Below are experts of layer 5 (counted from 0) of a mixture-of-experts language model. Rows are named router (the router's row for the expert), gate (a neuron's input weights, with its number), up (a neuron's input weights, with its number) and show model dimensions 0-223. Each number is 500 + 50 x the weight over its row's rms, rounded and kept within 0 to 999. Numbers have three digits each.
After each expert's rows: "mostly gets" lists some tokens that are sent to it at least half of the time. This comes from a sample of Wikipedia text that the model never trained on.

# expert 14
router:535459357516451442579574638387561451554518553408489518486498539558509521491506410460480504465546473481509545548505461446495482542433509515469544483472515455512473455454409476533586520680490529419417542489485551458494488523417552480465473434473493491367442498474471472488423518459497526546532444471539494503547497465451506586547525515542481405516506527555501618479418511485490440504494478456541449429521498502496458541503494544464580394536484554578479486503471481451483482561453621509533568540486510403418510503493479411521453422529505517441416521498610470524542533443480515560567527597486489521425514363558572534582455494433487540501535520468512520483505500399473554521506
gate1:491508428490471529490573541546455494472538494580549555539481479450483459484530492459576463524573518469555558443465419458503481516406615500433547450518443473575492451544442485485518481563642534531456433453506500507504490524437490487499577504439395474501442499386593445442437419500475527564507518487565549526467545565477505578533511479449497516456502507631488424540445415479460524468439481511538499514450413465579525496648465492568494502530503529519492450501533573600525561559499620475463529473500412487517547531430494477416505419505519571450533452522542574551469480456534581535428551524492558546581532480491519528471487358466399548645505474429539454526519558516502494461510
up1:475514558512534461489498537484571480481520534475470475501501508561411471532526513506523517429479496493475491608548536562501488458459458564484436518538600429536610533479504565522436470507405471466526534495470480497554539489569502512492395491548577540474469561565416462538503429512558533436501507499515506375585474430585456488513497669511436446501449531465482502448463575517479366524560510583475473502522574483496596513453488531490514549511585520628485531470517512441438512439562486499572523505505504441425373478595519479513511535533575485460435520531552573454580528551447455429514498424553487452470461514515598555486502577526617425422432570589525484534397490437532538467479
gate2:520482472517421456579482474553489500588479521513454544561545503476463475473575535330509456396362481433503536496433445494457422495468522501585554489535616517491496449474508524540428535484590509489481546467540495506393418505452443434458540399507445514434333482500577541451508443392507425433453462525557570577556475467542465524499507498439450477470422474506444536520499503537466485516452485527487566499484621514548455492563518522478537509570529414556456492454503481456648534496523435454446501359512458569440538476450466500516409569435509592556463517545524441546462516536508476558523522486550514491514510452424494441564492514462483468520453475453474403469520506471471483497540
up2:501541551457607546370502484468463533438496504473539453414460483512544498519396440535479493569626521565508487510574515499527571476549392475420426505518382488511474537494490538427548469494468500533498438516507500453603546482549499566559465586483527461566633480480423484537502525593492567594554536513448473419432488551505508515528474458634531499478541506530537469501512488428548520505541494491486411493499391486475557490447487479506448517349477603456576465564488489523442506508493576553558526587546513495533458471558493518532539440549470440437556453410427602436494470489497542484477466510480453499502481556593482479421500493560529606483560545496520597509478455536602503478464
mostly gets: "ions", "ics", "ations", "ities", "ines", "ates"

# expert 12
router:568537416567460485513574540496573595522470494479502465480455479513494521432491488562526498476611466511413498604489384429491542533559501486476405448463541534531502491478454474479515479531495480497443450501484530423451538494479491509487479445459461500517499424472510517574469510543519478502480437459552551548439466477458460500491489543572580440526478448507468604519458484514572502532472513502475516419477535507334547461536522539537503528548435485514554564495591532559468470490527402420540544493525431403506492450496554411521415483538431597532414454397585429461603532550588522363514432517498464490461492540589441544484440501407532437456504458418388387440503483438587518481467
gate1:564448458486471550523480463544470386597566450514495457517564558494441497436468442473582498574583547445405410526527476444539479581519497396499435477420471572519450368475467432488561466477494536442508426446455550514470486482534455493431507446482524555499579465489537529453504557551443497404530602574552462439409567507537546503500471497559579446570543579525535529505520435446578537531540475503497501489457577560481464491499529411448466519523505537563452598470423462543512483538451483447559502587537540454521484467548541540458445528536491453553446477490518530563494476597507580478519477428553562474486409534561680531460437463494527474522499541532480552472544401546538512594490
up1:480442437492556573558454569492471513505459500479459414488525540480447461502483467553481552502494536470510484560436487520466510471492509616536498405496548411499520506544492573470495528540429572470588528537600446475492413490507496562554478453548454481435476711468533478546527407411559436509444484470456531548434534451505481585594503573473416446403517556605442613445494489560539484443519460435513458539477544609511549467568526544561494458519489527463413518618511505507478501550424474557437547464543483543427539498527453464523502499514474594464513478513574596490385496499456495503476495513554550532531458553499425504512391544537601515492381505552481477533509513492511506554550
gate2:537525519513517532512502435571552416454352594514464497506446508458466443462589431510495404495609490506495432490431511483565528584584515470547540514460566433398528531568526496562485452504449518466462586504586512494425474506472600551486530522331476543489455557436527561484529459541527438490467501529487433467405431457472386507465586518503486469518552546518476559495436557428506406524494511458526526494510535528505562380491519558564499494537506545499514445580522512526460491516536458474446528493579452493505486476483427490542451627541552523531502476448541484591398524543511423456429455520476410593479596564452433485497452553517471485386534488450484460520462443482421488476505
up2:434519480444448500478488517441500516501500530570474553472575461522526485551506507534531479537445603417624499470530497488510525457533517565456505415490473505493462430465469493479538477492542480541514541485481459408591505545594396488641537462510375499522515409454488485438529538528516475501473439492464521457477492523613542424453471467446468531511504447546587467523500535528398492514494635624483534506536474508464445607525571549460510494438509483484458455497455496641500379495586556547525388498440503445474473405508525485481534548482518544471460497568487472432638513458496502503598501423490572472497474473472506609534546513468513466552506557572505510612449625494533500428519
mostly gets: " \"", " |", " |\n", "|", ".\n\n", "==\n"

# expert 26
router:575488498492483491521559546449496388603470641605531437536447492503445518499594496480471582422524487547548491539534486434462542594459540398483467506525444471491546518466458567548464544489541501439441465489479546451409520524500515501529473506539478423476582440556452480456455538502551553471546451500466462502411590428517484401518383482498541532508480474533464487433481515552495486415476555478497406348557500387558450523465466493483516436480477565542464487466585517459547549624529530506568550488541445550522531495494499493520514455613463461484520517432549482428448542615495560455509466540559518514414583504479561539423488512400523483487393465402526463447483477458489460427487
gate1:558443541494494512426522444458502490473412545472526448529434489436520537630465611505516557566525399507495446498497573515616493535435534513558499562514419496419567569537511506554505392520546459487512456524490502336438498495529554429501444482519448440492575547473455418415491494569545460508493461505468553524491520489492461487461417565483508576423524466473539484569495536508490485406447391502523419467509505511426595552519545542467532506471580452572584468524455499516541504493438516466482442480513541532478533423571558584497539535524523533481405454604509521502552542499494473559543490570542383518317508444434499561441522510477528461542479517480539453504475609530479472435548
up1:477459582507524506453469506465564483519503477483481423496506541404603455493488526497507527605542442543426514454446546550462487614488534582439517527516496430524461496447511546481475401530523440498500520442608519557630527571454474526407442529473427482513452482518511470427559560437473606528523548548550522445513396459479478502515542521463490520568470465477520518458430447435523418560462444494508467493557598573500504470411542602545555496607480427451581522489511406452500595471584568601546481519451490536486529437458548522527477460507503477525575436406555402463540570477357526518492523528529475529494437540491498515486472572536486482483375576543601457489490482542480479500558
gate2:467445503469509474546453577456473495432531493551436549509560550533602565501482436541633526410470455546521560511562505579509534479426573539491493594523573444478444573513422495512420493503493524458568469599497547458470485522514467617505542416541509517578489540541429487425510570475453518395499508435481590535568511500509507534445398495642561581442461508443571520503490581563406472423505515499514477436417502466490518510621508542611538493434483475532509474504533343530471545583468463487413484486519577482551461534472409591529448475564509532505500474546462537487486472551430520437524532500520547513546516499491535490418479472463539527562512567437505494412522478507563470424498
up2:443456502430454502526475520448468452482530505569452547511551513527595565486490471548650536393459487506529575533534522558531516485392613540502509568569535436471486592492453515533459528476511506464573458591481587415464524535502516560491532426527487492586526550507436487433540553441459516374517458429488552489545507469539507561435397515616573591436454526484555518483523586597414472401477498497519487454368492487473521520577528513584519509427470443516458514470583381539511588596497473499461483502507584500532464526458460558515437507527517505520526474524450563474498500547442532431514502463536584507550547533470558519436483474458560512602509516425525491437485483493571469400497
mostly gets: " ", "′", " −", "^{", " +", " ("

# expert 29
router:573512474473474572561440540447476418560525464474420442434534539567524475465491482465465545403518468500506487536463442553605551592479520465562514461500519508548584520501444534476524460663555540491446439625443517467458428522504448528526454550456492458435447448539467601535414424571569519561497451521413448435510469555512454488494500461527544476525494442533417528503528481493470521437440575582484517450450496489533450488500474539446511392526473456516632644470558560506511537562524512495606490522473526374475501478517528432531494443522460468547539541442523490519502505512561482488529510483546497500565538510515620385563495499501623484462521430452544533490539453466527429416586
gate1:493540526566459506478441491506496516546463496500568541498553542493581584545463471420400596511462542427503457522458505453549512384491479422523578437433469492438468531565556457495501514521489445462506550558466481565508516540451595552487546543500562471445562468525460417510589502509529623510494400586500557433424496605477543532489527517543522499448417445489600488534482495412449545490510498483481473497606468471475499485505570488487491529562502453526567570515573494524476425524568490516569550530406530525521464493449494421514461490543439472529514463415360441465491468496398504486502567558542485532416633588408547456587616507504551575500538424422501532441499493438495453441518
up1:459515502461541503461535463709434456495509510510443483503482464502482469543572537594459536571486479528496539538538429565639471571599516509527483576396482559456543552433536438453468471489565543515496627535478510482473543363546473482501486466512443493500485545394466626534366458478561447530425549488494490471548472476488507492476550471490481426525462509518479519577576467502492463486431528500519586499557539528514485452543454493534471546590502460495519523444474556545540523533506472665475474552541476534498537527499587521463493470446536505486551547534429439498522465489490499424577457478558523447455484477393476505453416492578461574466423504548480479392486500510507463361487
gate2:502501456481452589526525524560487554489515451432463474459436493406514456455439500507323500536464514543457386471561458470581483582516505514402423582447520502512516493361381534494557583511582480512444464491473572514533520587554474498575432435455578567464482579504465466505491456571541484419498391465481517492462476476482421526483409486561531499625493495446497491538488563532555446484468439449523493492472523499391458551488457536461545465484404514464540420418567529529479507464512528540465568501513488532561470544405478454451550538493495530509517521458452538462455561421550621606517513545525482488473447475471448461540531521540600525507542486434530538581487581564473514579511
up2:453488457456439603525525500533498577478526414421461443450441503418519445468462518505316520569465480487466377498558469430611477561532491508426397588462509501547527483393387537465551536505589495513446458503488569524550537609555469504556440441497585538476505564542481454507501460567525440403494414484467532498479419501461440531463471491582528473623504472452496466529493538511545493564474436443498486510489495514427486585510445530466542485482392499472540404476550566499491500453504518513460588525478480525542484528407494449485525491452465566516500477434448507464445557395549626584527490527523483507479483500475479473591518505570606528511533468458549564538502549560488499568514
mostly gets: " the", " of", " on", " with", " for", " at"

# expert 20
router:505530500487569531427442442487566458575462631546504464468533556525539512483537562431518566464497491563507453570466552478493565555448447542460529538546502502541551486481512463490466528551434520450506416535554431536509488532435437498498395456484526486547480438465426489495506545528512561478539481508487557428484433512494601526484486504606567416456482467440432513516518463458437493535443492477458479412527469426619438544452487479539461413423440537620521513471454412433518508536390423551537510539494392547454488467527593474439447446510417480507453521431485444432517523539478519456487518600585465477369524554496478458556484603453457529408499405501601450476499407453513518465585
gate0:510485437440494518324497482521450575510451515521515453495441473508534481474485519463506469534509486577528410422488487550527640484572537540478518457489482417597543512531469592452539524522476499488475532460481570463467431531507573493525441511501463482530506445511451436445508497543456533502551635579422452430447466547587519559480460511494489350502479513571532481583532462477478491507491546528510481520576516447571488547514420475619460521497527475538518491487467489417465433574346468583530448519613472524432480490444568435443413531514504529496527519517479495411504553476443505500560440485505508598436477584526526413535440509527449448466457546515590429374455437486568517524456
up0:508562522528501554550550454462507490617508528485563442436557488505415415576517474505455491632510531506462550557415479461527501587489556303443423529492516486548492588513506545470486470477539534552500541449545426504480514563477414503512442538527511497492511512588481496552502399439445310521432546509478450538515529439495498483533501512519503517418624533464482476501413485478485565478525451372417555494484594529480522478525557484500440474495556584545538448469522494460453535468455503420456550542554535519548481519515481529542516375460419428572450448548561539469459529546528532440474437604436497458507445544502461535548482462441438517517473547531531447509537555537599466522508
gate1:450599491399496490427537511514560533519563479529457600537506515506523479509434589442459506528472371360585494493482492574555428483413425494515489506501468555433480544503527466486497470488458488517496549445430527537549466541615392524471383478447563355557577495546499489507455465485451389464553469491464480380477467608594468482506535482611598459464526463510455402534481491500462616555494422537452517532598479458519469564526465432541490532442510443464440623513461505418523575560508508518485547479471545545443443472513524456495559489511501476517469466498501500488454498413507519459528463449593469523501495485561521472475474462532506378562421482494481445511497470492505523463440
up1:512542546496475425573545565520457534491418422483547519559505507490573574431528435393499550496539529420496491547510399529408578418531422461516466483475467424500518483554501490614555399562540538417482561558559475445583581544416487601505488485450447506452500405436544509488483485525525514494456477439537468372441512536516445589453523536501473456578638569490511578478399435538497451493520471519444578533547587507499520553475527535471542524495471512505518511559425506496545562468573453522643572518486527501554552514540499576413450442481524543560517531488568477523467556463491564496457494491486454530561640493469544430478517466454488495506484507463465490537480603458460517526417
mostly gets: " b", " sc", " Or", " Reg", " dis", " col"

# expert 15
router:589578423418503509547623556455458455602448497486481428517476506608464506455575529492554433494488505471500463532505467485547549577504466477551487552482481571520560487466430564596533479643503515464419494585478496438472408510470520486535468503374500463494512391580504519527452471498514522524409502505515529441461493458475422504455449488507633511480529440545438532531554467548527494531496478485444436437452548477498542518485446550542477485526422509461568616494634522448486558562466470415518477468508431425572533485535492447541451492553391530499552543407535483435485500520585468395455487476467462531514523553550500470533443525508459430446519465505416540566507399398514415480527
gate1:442473500548495536521537512516522532498483480407486441541474487558549492420505486499495631501448502342479586511526559460495602525540510592524439490498527545421567442511493466539437482495603541485416492619576471499346446479470551483445533522498480522489591529472509433491662452454504529527476467557433487554484554523477486502518504464528457481399475522583426514483473423482469487552530456462472512513495590442514547457462555399486414500542459468515540519584411528557449527511379471560506486482492466515566540524491495474491519506498480486478505497523639571474489590482481479475377479544474466545456496613579442536539508511456592492566412489507521475482523499433572453577551
up1:468570477552468540503517526457609457506472417464401474518488433619483491422553495533550566499453503398472584482549612609521600537507518553483511416479539538314560499470534493600465509501607508546404520595539483496467493521491569486436505522504491539494570496427526487524611477528496494563415486511462495488543546502508449497441504430518446516444428530567443521420559406482491470537509523447467519513521567462491472419438533402545497478549482583466523511655477528599484502522424474589461548439565447476520535490510544491473434532499493446517453537550512508497501569455490497469417529485510481556450504563508437508533440510426543486481455469507508448553457514395571450556509
gate2:566435506503499523454482538523504490536517525420451529543497550524407443532536531453544458482444470530522569533436480521545514424535639421476526400504536478563507520555515612542517521567457505470596449473527572577438512488511536548439501606588571473507460517524509463508459546556443455484499501504435457474476484488577531597525553636514518492579514458628503434515550380525543489523573411470389479492560535500552553564531463574534528435623484603488480522569434571446444500469491465521534564557503427521523545542444522464572452474536487521526458475491476463476614490520555511475414486564584484376537528523541551469582550485493413456510509494461547507476582504493438489546521
up2:516577520519499424536489461475501465431483488575550485453522521455573606490464478520422559500593509498481433447536534477455495551428348573547533580464488510471478450474474378405491488411540477531472462476437423451539440479498457447540544426420482504473520485542458556487493494448511538516535450519524551444469541501463453438499440373502457594483495486358506549458484606463529526460424538505554482484415409512458466444524513386493475511422548399530491509394573416568536514532476564506468486458478573497495474465537445549431563520447479481481561506563502561531415500484432460550579524396469522625413461470429515528452430510510576522479488534484475468495446473536547529441480
mostly gets: " |", " October", "|", " December", " November", " April"

# expert 23
router:580487469484511549481624510397571486588454532578492442536508506479558510444533545486481500453482481520452510564429401457557557548517428453438517542451457529520569492480519504546502585525499473456490420475547500468497501511477536496523450525487542436428515475504420618549492488550591486571452493581465528556483504486450486535537402476549637557527548471564390505429503521518467452479486484451416500416460511479552444436447465530463467439505435546502532477482609550448499470485530473454539489476508409495498563455625477409468404509467431492474532585400573465408513516554526584447553552467508404460426473550482521587487511524448430566429474433438603488478512535462497527449415
gate0:547508499580511543562464547443539572495454554531615553492583425504551589469485497572507555483412477507480589535551470514487486472466550493516524423503516475515427544479436428457464512492413497518476442482535551497497501562425518481498514487505397478488558558559526390460494563533521544464449466528439535532497565520547481548432506600496484508549528558541586516589378451551519442507545367560599465527556525476583484470555458425447472498585540487534479502457518538481500504502480576509507539602508452559527515546495569545535484633508475455456531552574399472522547567554527562522460585556504518573492443468515425518464514471485391507427484534394492503630509538563429485604483
up0:446514569457463501449406468584509502485561528500485451466469484462520525574492489517536509431578494560516432499515513511527499445419473380544406523513535592463556458486485595506504496459562555481486517488366509396529541476521468534436519465564442493496538511427478495521473481437502401517554442502518486474472644400551551470490557485509440561483601550528492495421491516513484506442509552477478484484480472525494470487473463389549457451480429617444560599478597431479576508485633543541488549555490577505453488474462588507466559455488456583545499444590492472492582518538443484426547520474520498482511539504395620455425440478450512542550386425498468564475484444436534565497547
gate1:552636523498493497481452493400506408510532527509490498471475491408545513450493530574435433407495516534572488393433467509555520539501572435432528503513484457559486552500522553377492567495464530528477515451501498400532541547532486551474502534528562563414433480517488528500519503487566473484465423481527502512584436437549489476426503428514554456507517541448529449490537519518476498492503561504485480489477504470550489517465510501571489487512414529458580514513486507513446498481597418479509593411471478562437563456687578505416369522489472541405491401516400508464633560478595527563442481521507591452487512528460494471545575533445471563526506435528540466531451511563491577378548
up1:558424485437491493506488460543582422424479478543484521493488484473448546493493523455503614496394508445540510523473445492455502485399393503362502479474538462480477526451485488584467487468641528517425459510482613550421508521520522460482536547429537474571559466550535533464480361453460502489500473486516534504525553529526458511484473562465495515439403511461496461583501398523525520440524468615478394500441498448461511537576454407527470462467482481485436435442532479457571535471405457559524515490624565451620422473492536530548513470450454490446455511479570604524476524582528482443594534485493533579539526476537520527517404456436571470549470589463488482459386522512550516541534
mostly gets: "-", "–", " In", " re", "In", " Al"

# expert 28
router:525543518532505422545496579532540541533530407475502486488541495541507520551514492519509460435434447478530498547599523466550582468494514411487466545458484552511476496519473522591471474495520489470459407588581458473534429511492424533531479434468524494531502396483446523463474491536549562480530555507475562475443438559444589526461491496530437528476450520541554617505501412461550484526481523426433399376398481574610452434505489564502563511494495422533571420440474446454538493395402526520483487490495583443533547476483534501500470547575364515503454598460483425485463444589481469381452497572468519559520493416583449396523495530462604470447415430553450522546506524438489488519490
gate0:536398534664534505459449519526447495477499510481472485445473468490542506456523533544457471527417448502524489444499519454500620529440527486540500446511458536507492519588500475559486488505575462504496468527472498537501506515379508523444531564489533444523465460468492401429519566505490518478505493633506440505422576533485449483497557453614492483635490527551587567495491448544408581557506498455517440486585541419534479404577563540443582497473511477561505484465431540487533451404554538526484460506492566471543484472432600526562532500426442510571377488361413441500551398467523510412427420434465442526522422500438569473553481498525508484495545554494507470561547462547497445557525
up0:564467437426466560473513567570550453510513518516557486586408467526558557568497493547520453496506482597499518482521466536502490327505446482482569443526592466516402444538397572468527574534491566515534471470512505562530473521519479409562478487497432549537487476467579547475505513442577533545390390602471466488558510452511594490421495568546458609471561499518561536567508531436532487514417465559455587514558489470484500532502469362480529426457552523503429534490526536435486486476481508531468445446542469466372398463544483486471472477540504502526526389507494505467458546540514485478488542529548514435381506533479501517515515444557380467442476454445450593563442476477461422460495
gate1:475519536484448521412493519470515525528391554441437503527591486448512505581493571583500513540453570441396513499561476500558511549475570372490494527566515461571473431548564517407542412472445448501511557483486519501491463426521519470444509611593429487577444492487651550429478456528588559433478593449456469512557449567486434491466625502523470490468489516505466495539541456574483579598584460473513580498508391491531421428457527471451511480513425435498509434555423479453494477461533496574477412483534481507394490534533489508536544506442498516478496576471478424411541459574498477481466524457436494508552432538531488490512572511515489384460485507585504549499512477464543535457599
up1:498560518507437388501444605431513516499490506528455490429520567510566477518448552516472493518536526483423444457591504542595509558454511475564460500559491487502472590500477551448520364519561550460478453410552510480522482501550494430516516505542465491593531411521552513459559457536486509434467509466445465507451548596554465524458474578589358457593531482566513533569470430462516566449473459442500521507537470455532498471492384417416455423390453393532482504493460493502447520500533515580502425462555380551505490493502506487489509574466531584474658595417462465509544435495516555529483534496463500431519445524552457472509525440554480408486508518502424523520601495441479508462582
mostly gets: " M", " t", " p", " V", " w", " st"

# expert 21
router:512574447448597560427502356436585489502520570487404448534563524496499568558453555449528588479579511473447445512497504506454472550511450477512481476505482462565519435463509575473426474557509503541529503544598428487547509548497423421514442455505569494523422506584464557471449459549530522427526538494560508472406475500439501393431497445547540415427518418474482516531470497471456583512499552585459444419443411462560445552495519525518500487474441544534578479611505501527493491495536428556494519554539490584520558446519542535556468519485453530514523521500457531496523429634442484580434460588599430542430472448522513433510448573458539554440511429543530454405564451456499466421512
gate0:499539427564525502542415368508605516448486527450482391478492477470504554467468524426483613553476581511503517510530498492449561464462551562503538427484489429502506474527544507550523522483400538510539561531573479487536530633522464527486473519485531483469481562562437477442530551490449644478514490515508413505403496577438484552407490508441503497414540502664562514576592524469514456547552484531515475510411635446482445580513497466550510533539484548493442438555508518416539502464503460632546528559447486500374479536466525521587493479485535529514499499522428492496568502586443511509465372492440508528488506525403546479577505450489521528515524419567472482470471486500482405464505
up0:527501475544520570521656541553512571492571474542499586566517529498444481548461582540551410559445515526512553374357455586547492400527504530545458515515478444429470478441550488444455455501485474511483462488491533439406440460546513470499555528643506464549445542403472574469479472481497448512533503511520609498518540447532509541530464477503483538516437480505487371387489542578469474448502443488462479496595477572485421403491521494504479562469437399413429545533547567531414465538467494444504510480582618457506488478459535485514467508476447518466451496497520593486486515442524487509502556534456461608488527506634537555405500519530464534537497583474543480448499482526502560548553
gate1:542559460493504543565521529476448429481514501499455561470593438469510575532459521404521593506461558424480502531469571482532495571545512478442550513533489480519424513597565636621512476471507554488562453508644559462482622484460535485472492572527454500515526462370518473536404514526499418483615598541543574489531520484485517444520423460556558478497540467469441469457469493636492591476499500452514547535534466491647453527541564566447475488442409542530587458534486506478512540509466488502498460475485530547519426524488591492417527415407551462511457524500452480477524450504499537595418444558483494547493409531498496454499484545604563446499562460518451511497502441485551447514541
up1:493544542462472535421509555452519562509488417494506389506531488500485528515413513586552499412511456521460548517501419494450497556485441452482510534406538489445603557436535477416454472452557429485514519479544491390498399554424474457499519510510417489463513525533423515502482409532465543514421471433543550521453629462516493535535495551474474532571431588518538559560530434463462513434388522543510477494485489505514466498504391455517358465568505584486492555407463464520559460501629400453412481457575535512504499367543490521477456565472513578478553514554530519440465518437435483523531470382433497478598526449537414474489542477601445557517494511516522474559539477520516474550509
mostly gets: " de", " con", " Br", " Mar", " Ar", " w"

# expert 24
router:567525490570563550474454600448634590474444458509554462451514566469517500515403498480447426466548478505480551521460417425597478501486582492483401513445536443522473468488467520490511571500540558521458491586592469495462533513469460442523501435466575467388397483540488531520549532453442512428494540528492502510511488460586491465447443465494434530490509446474437481500568565488508457396438425536572464387513539483486571482471477572500510511448479497561531479487510501474494476570479494468470504496619444482505519557563436446617445476494505578494449521368398605518527469467550503458538510482450481524494480461600573479477524539445527577514594532497396524414512421513437550440394
gate0:534576520472580524398498459520422551526462518509506409492501484556464545520512476491535437442539503469491525529517499477552457488503508494570499489475496525551418441505436614466469512468529546574570526515473458395577441393519450461494528514509459514500471445564539516658455550562555456470515409496463450532582525521494502479525508559549403553439511541443616491488483459493515554516453501530567460495379419541518615442506410515539501568450526516586519488495424434511536614519450464416562541481481504557461546498491535534513405532484458482537534434491450451545435428458491403564549545510519537568439399464541469456620449449507562431551461457532542550499433458488521426509620
up0:508515480509555540414523507440474500473425461454445447467504419506587504522467486474390439446539461552531419552498375511485480493520541469570485512394522524496428376564446625507494517504502447472532502521487491449488487498463554416486465514433500513506450498445552544487457465557520466565546500413541514616569570527537512466480538589503491563536438503560491437505485468535479458545340523484514491486462420581510490570449489494470462432463505585596529514424475491499554557518493543505580518412511502458478508523506495507454465553528701512490560434546504492433497369491492481536545574547511482566494488425497565420547493512543593552524516491586476521482390484451404530446534
gate1:506437459591500459488555431526533559471425535465585499337461413484501555457523481500512482491530485501525624393489409572566464498496486590407571539512527563489537453516503498502549515512561516485406441507488464545386460534484530462491499543524440521500596492452513421534540526515462483495351557518518496551511477522559481564409495550480471523427515555433533541450568454596479482454463452499483577496462522477457445536468516413448546480364509559448407479476532469506411534516469525517511545481470506471370420569566449527535618559520509552466521514502496508577547446514476432522459480518517480517548482555579576538371537502455503500577465510498436507458457562603510521491492
up1:510553512395517502533457490584477494589528469585442375469616452448455502472463505454481504513499566525427458521441572461441458451461458402445484481505518432442488445505515502570439421482459431538512438482488543478510497507513460442475540413427505431499554397488534508489477517494508432435554496512474553642516552519513472516582508461486488433579527511463471486510446531564552432441534531615476520505490502402505514530524589506644439501540451502547583460533525528546488416489386448472485499654530468526431530536489609582473450509556554483516542488523498438543490558508558426599433480512454548509405517511508476539540533480512457504541430481419534487512558368492515483548473
mostly gets: "é", "ik", "á", "ö", "ü", "ah"

# expert 19
router:503521507496437520489500500508561400508495508494393463580538495518555527468461508449550413568521434488615448561494497552470443529521532407540495550483463525574471423432455531562514501502532518489424451570508530503450480484514554566392493569530448422490545524527468604403501437548526515539443549533460582521400415519402471528475561457546540530469509484524420562447442403481544533490493553459475362374462490548415456556538496534531502417506456489494557504484537527447579475483460561619551504488532440625493500543391476518500569446530497427516517472421480472477461455573471506460487546488531448570551457499544401442438583531427552420449457481465499437528495514422528533486490
gate0:430498473553475457522559509463450408476507545529463384515588579477458491597492498470487479363472496477477468546464484516435558520476483518514458551454538543543498457488549439505618457499518446433544573475496480658493400530500478558489530553497388438523501382447540575512481520441485528563464498537476607550625468474490474613506576606513510441495507531429473440415509443428506542505518442536467494516559562545462445491535524521519560471573511510609556525473453478448519439439565510557443394500462407482525458501520478563515556573538500439499540421561517560597499471516492478543512514552625503495469410517463498538508462528522511424480430533501519534483526480521399459561516
up0:479496505515457441499549559443522493467451510602519389468500563569502452570466564413512530362510530433443460564468458455491508497545454597538480521396488551559497410432493478589507459467496466492590534481457457567528451525517445526506438498498457470508423382437503607454467491467571518520520458447542560545512424539545465562418521504545559560537542508415435435496560472378470486428526488471460504484559553542463426561551472433528477461516453540611599534403516469476486508541614500524534391471497446459524457572515463512474564488484552455487525482537441531549479538519423460524512538631532510451513424575464508491556451497480495431446500457501588551572492396466483489538515
gate1:467489505480440508492533492482513479491541514479493569520550502495612496563523467503516470625591496503549462514482502443501456648532535457552523522436538527496492425519530498568472454507486414554501604480464505570457474462510451540500525470539460430501539590498478486497423478615453508482625542488561459477521488542501516486518552437429432502552596393545467564405473467537568456471467579480411486519527468502535485473541515452437534508551433445433561602510444480617563627421540547553471510511485519611584541508358520461494483460569485436472439475418491441528472441603493557464527460521418495491481448460499463592450500616475537503485517503464547506564466451421492419498459
up1:514483496426492489516513454559550534506488530454522452512456583507451561520517480494460485593528553565529506535547432452438483492484562514464585427461420464530456518548526461525496388499551581477537559532533508539506421382533435443488437506467457450455510461475522486462441489613530538535525520439547437527532438456559487482553459474515517530544425393467483500506547508484539417469552430482421433490414497433430493422503539533418527467530476495534558521493537468677499606448480486508505483473467462487535536488566438622551574487554472420515532523466472474432458544510350509415623455483532499486525569502536539398555527517589492448514495488471448598569559542390485430470560
mostly gets: " res", " ex", " Gu", " f", " s", " rec"

# expert 3
router:586438452545569502591503614492482448519484512522454379498487496639450521504554446528480533436592455534479494521507411484500542591493547480567471514475504428595515459556491501420504491518500523493431543485566519469513546488551439522461409510583459476441481392474444560554402583547509577585414520586509504548537484487549593354475472484537583482448512479476420481548511539515521506533495536489467467405513560442451506478516563507434513404466533545509510541520527567493494452563529596506547514458514480453518523485598456504464539491600485503407429523372600533425510504531551511449534512456519459481462567498461475528498520482481562405418435420450462489445495488449500583465478
gate1:575498533556401511521445512420725486460563469505548485479502528542472517546421494533531377460500369535484450498545541592552539498468500509503501497504478587493501533537553489607533518526463499509491425477537531598528506454530579494437454537500572496469453464502443523588475527554469443502489393458489499517477480437479494468482516483567562530536466479542448500556546482453600450476476425431522568503488517503544444587486494537497463504577502459457474485477551514413530445517509514444524500539583330561564398510435483519522517468454385431445551555555383410470536462428437479530544448545446502517457529484417533575457457454457534513534558486467502509534520504415539516464444
up1:553494520548404507531416502396720457456580468500543515481502514549456511538428480562536395450492382545498446525499535568550539490481518497534463506478461595488493508512554499559528505543468494564474421470543494542528477446535572489456472537517547519458432470485433542595478508569459413523467405482482490505473488459484486452456496478583521521554514480557460496575546495427626448480479468417511564508466506499531428578495497527487486484561507465437490512523512505357570441496521481446492500525602364531576418487442471511523531477444406463451534554539440366481537462416435459515551448536445492545488493476439564602485467468441523517547553505473495503552541507397525512496439
gate2:456487502509557544433555497521415516475460494491515453570469495572493388408548484547561513510557582472426525453437447547445438447506507550587537528472530429498519549504473482489444492480530499510627468638478512464448442548509512517485454442574470414646508479567505452499464502540413438611492488527485484484536508428466485462447502428453539572428400579507529435448434657497468574449481481489507425507538563448535511502497533473515474550482501507558543506479519504516498498508480504502569493530507537464537530609552478518509541587482578501439559478550522589448524449517540375529474616498601592502449526481461500570468446518449409422521463523570560446487490589523516414544498
up2:499469534497654509523533473583520556472392517497389509450460516561478436445534446487434431455398505522522597522497472496452461479456507425497442531488563524392525569411483494467532481461587464564476471559647516507484515555451559557581445534561450470551491571526494430513464548516481535392501444450530504548452396477489483489453488493525535559423434562504452488413497554523479478527481529500466536534503591480493474728512524555526492494520508531547549451459534483535519483444502494462499420517561542492449534547510580517612501506443487502472484519536529421455488421537538490494606437448469448423513536467436494443530475484494507519556502363526541417507566480461461453512498
mostly gets: "8", "4", "2", "3", "5", "1"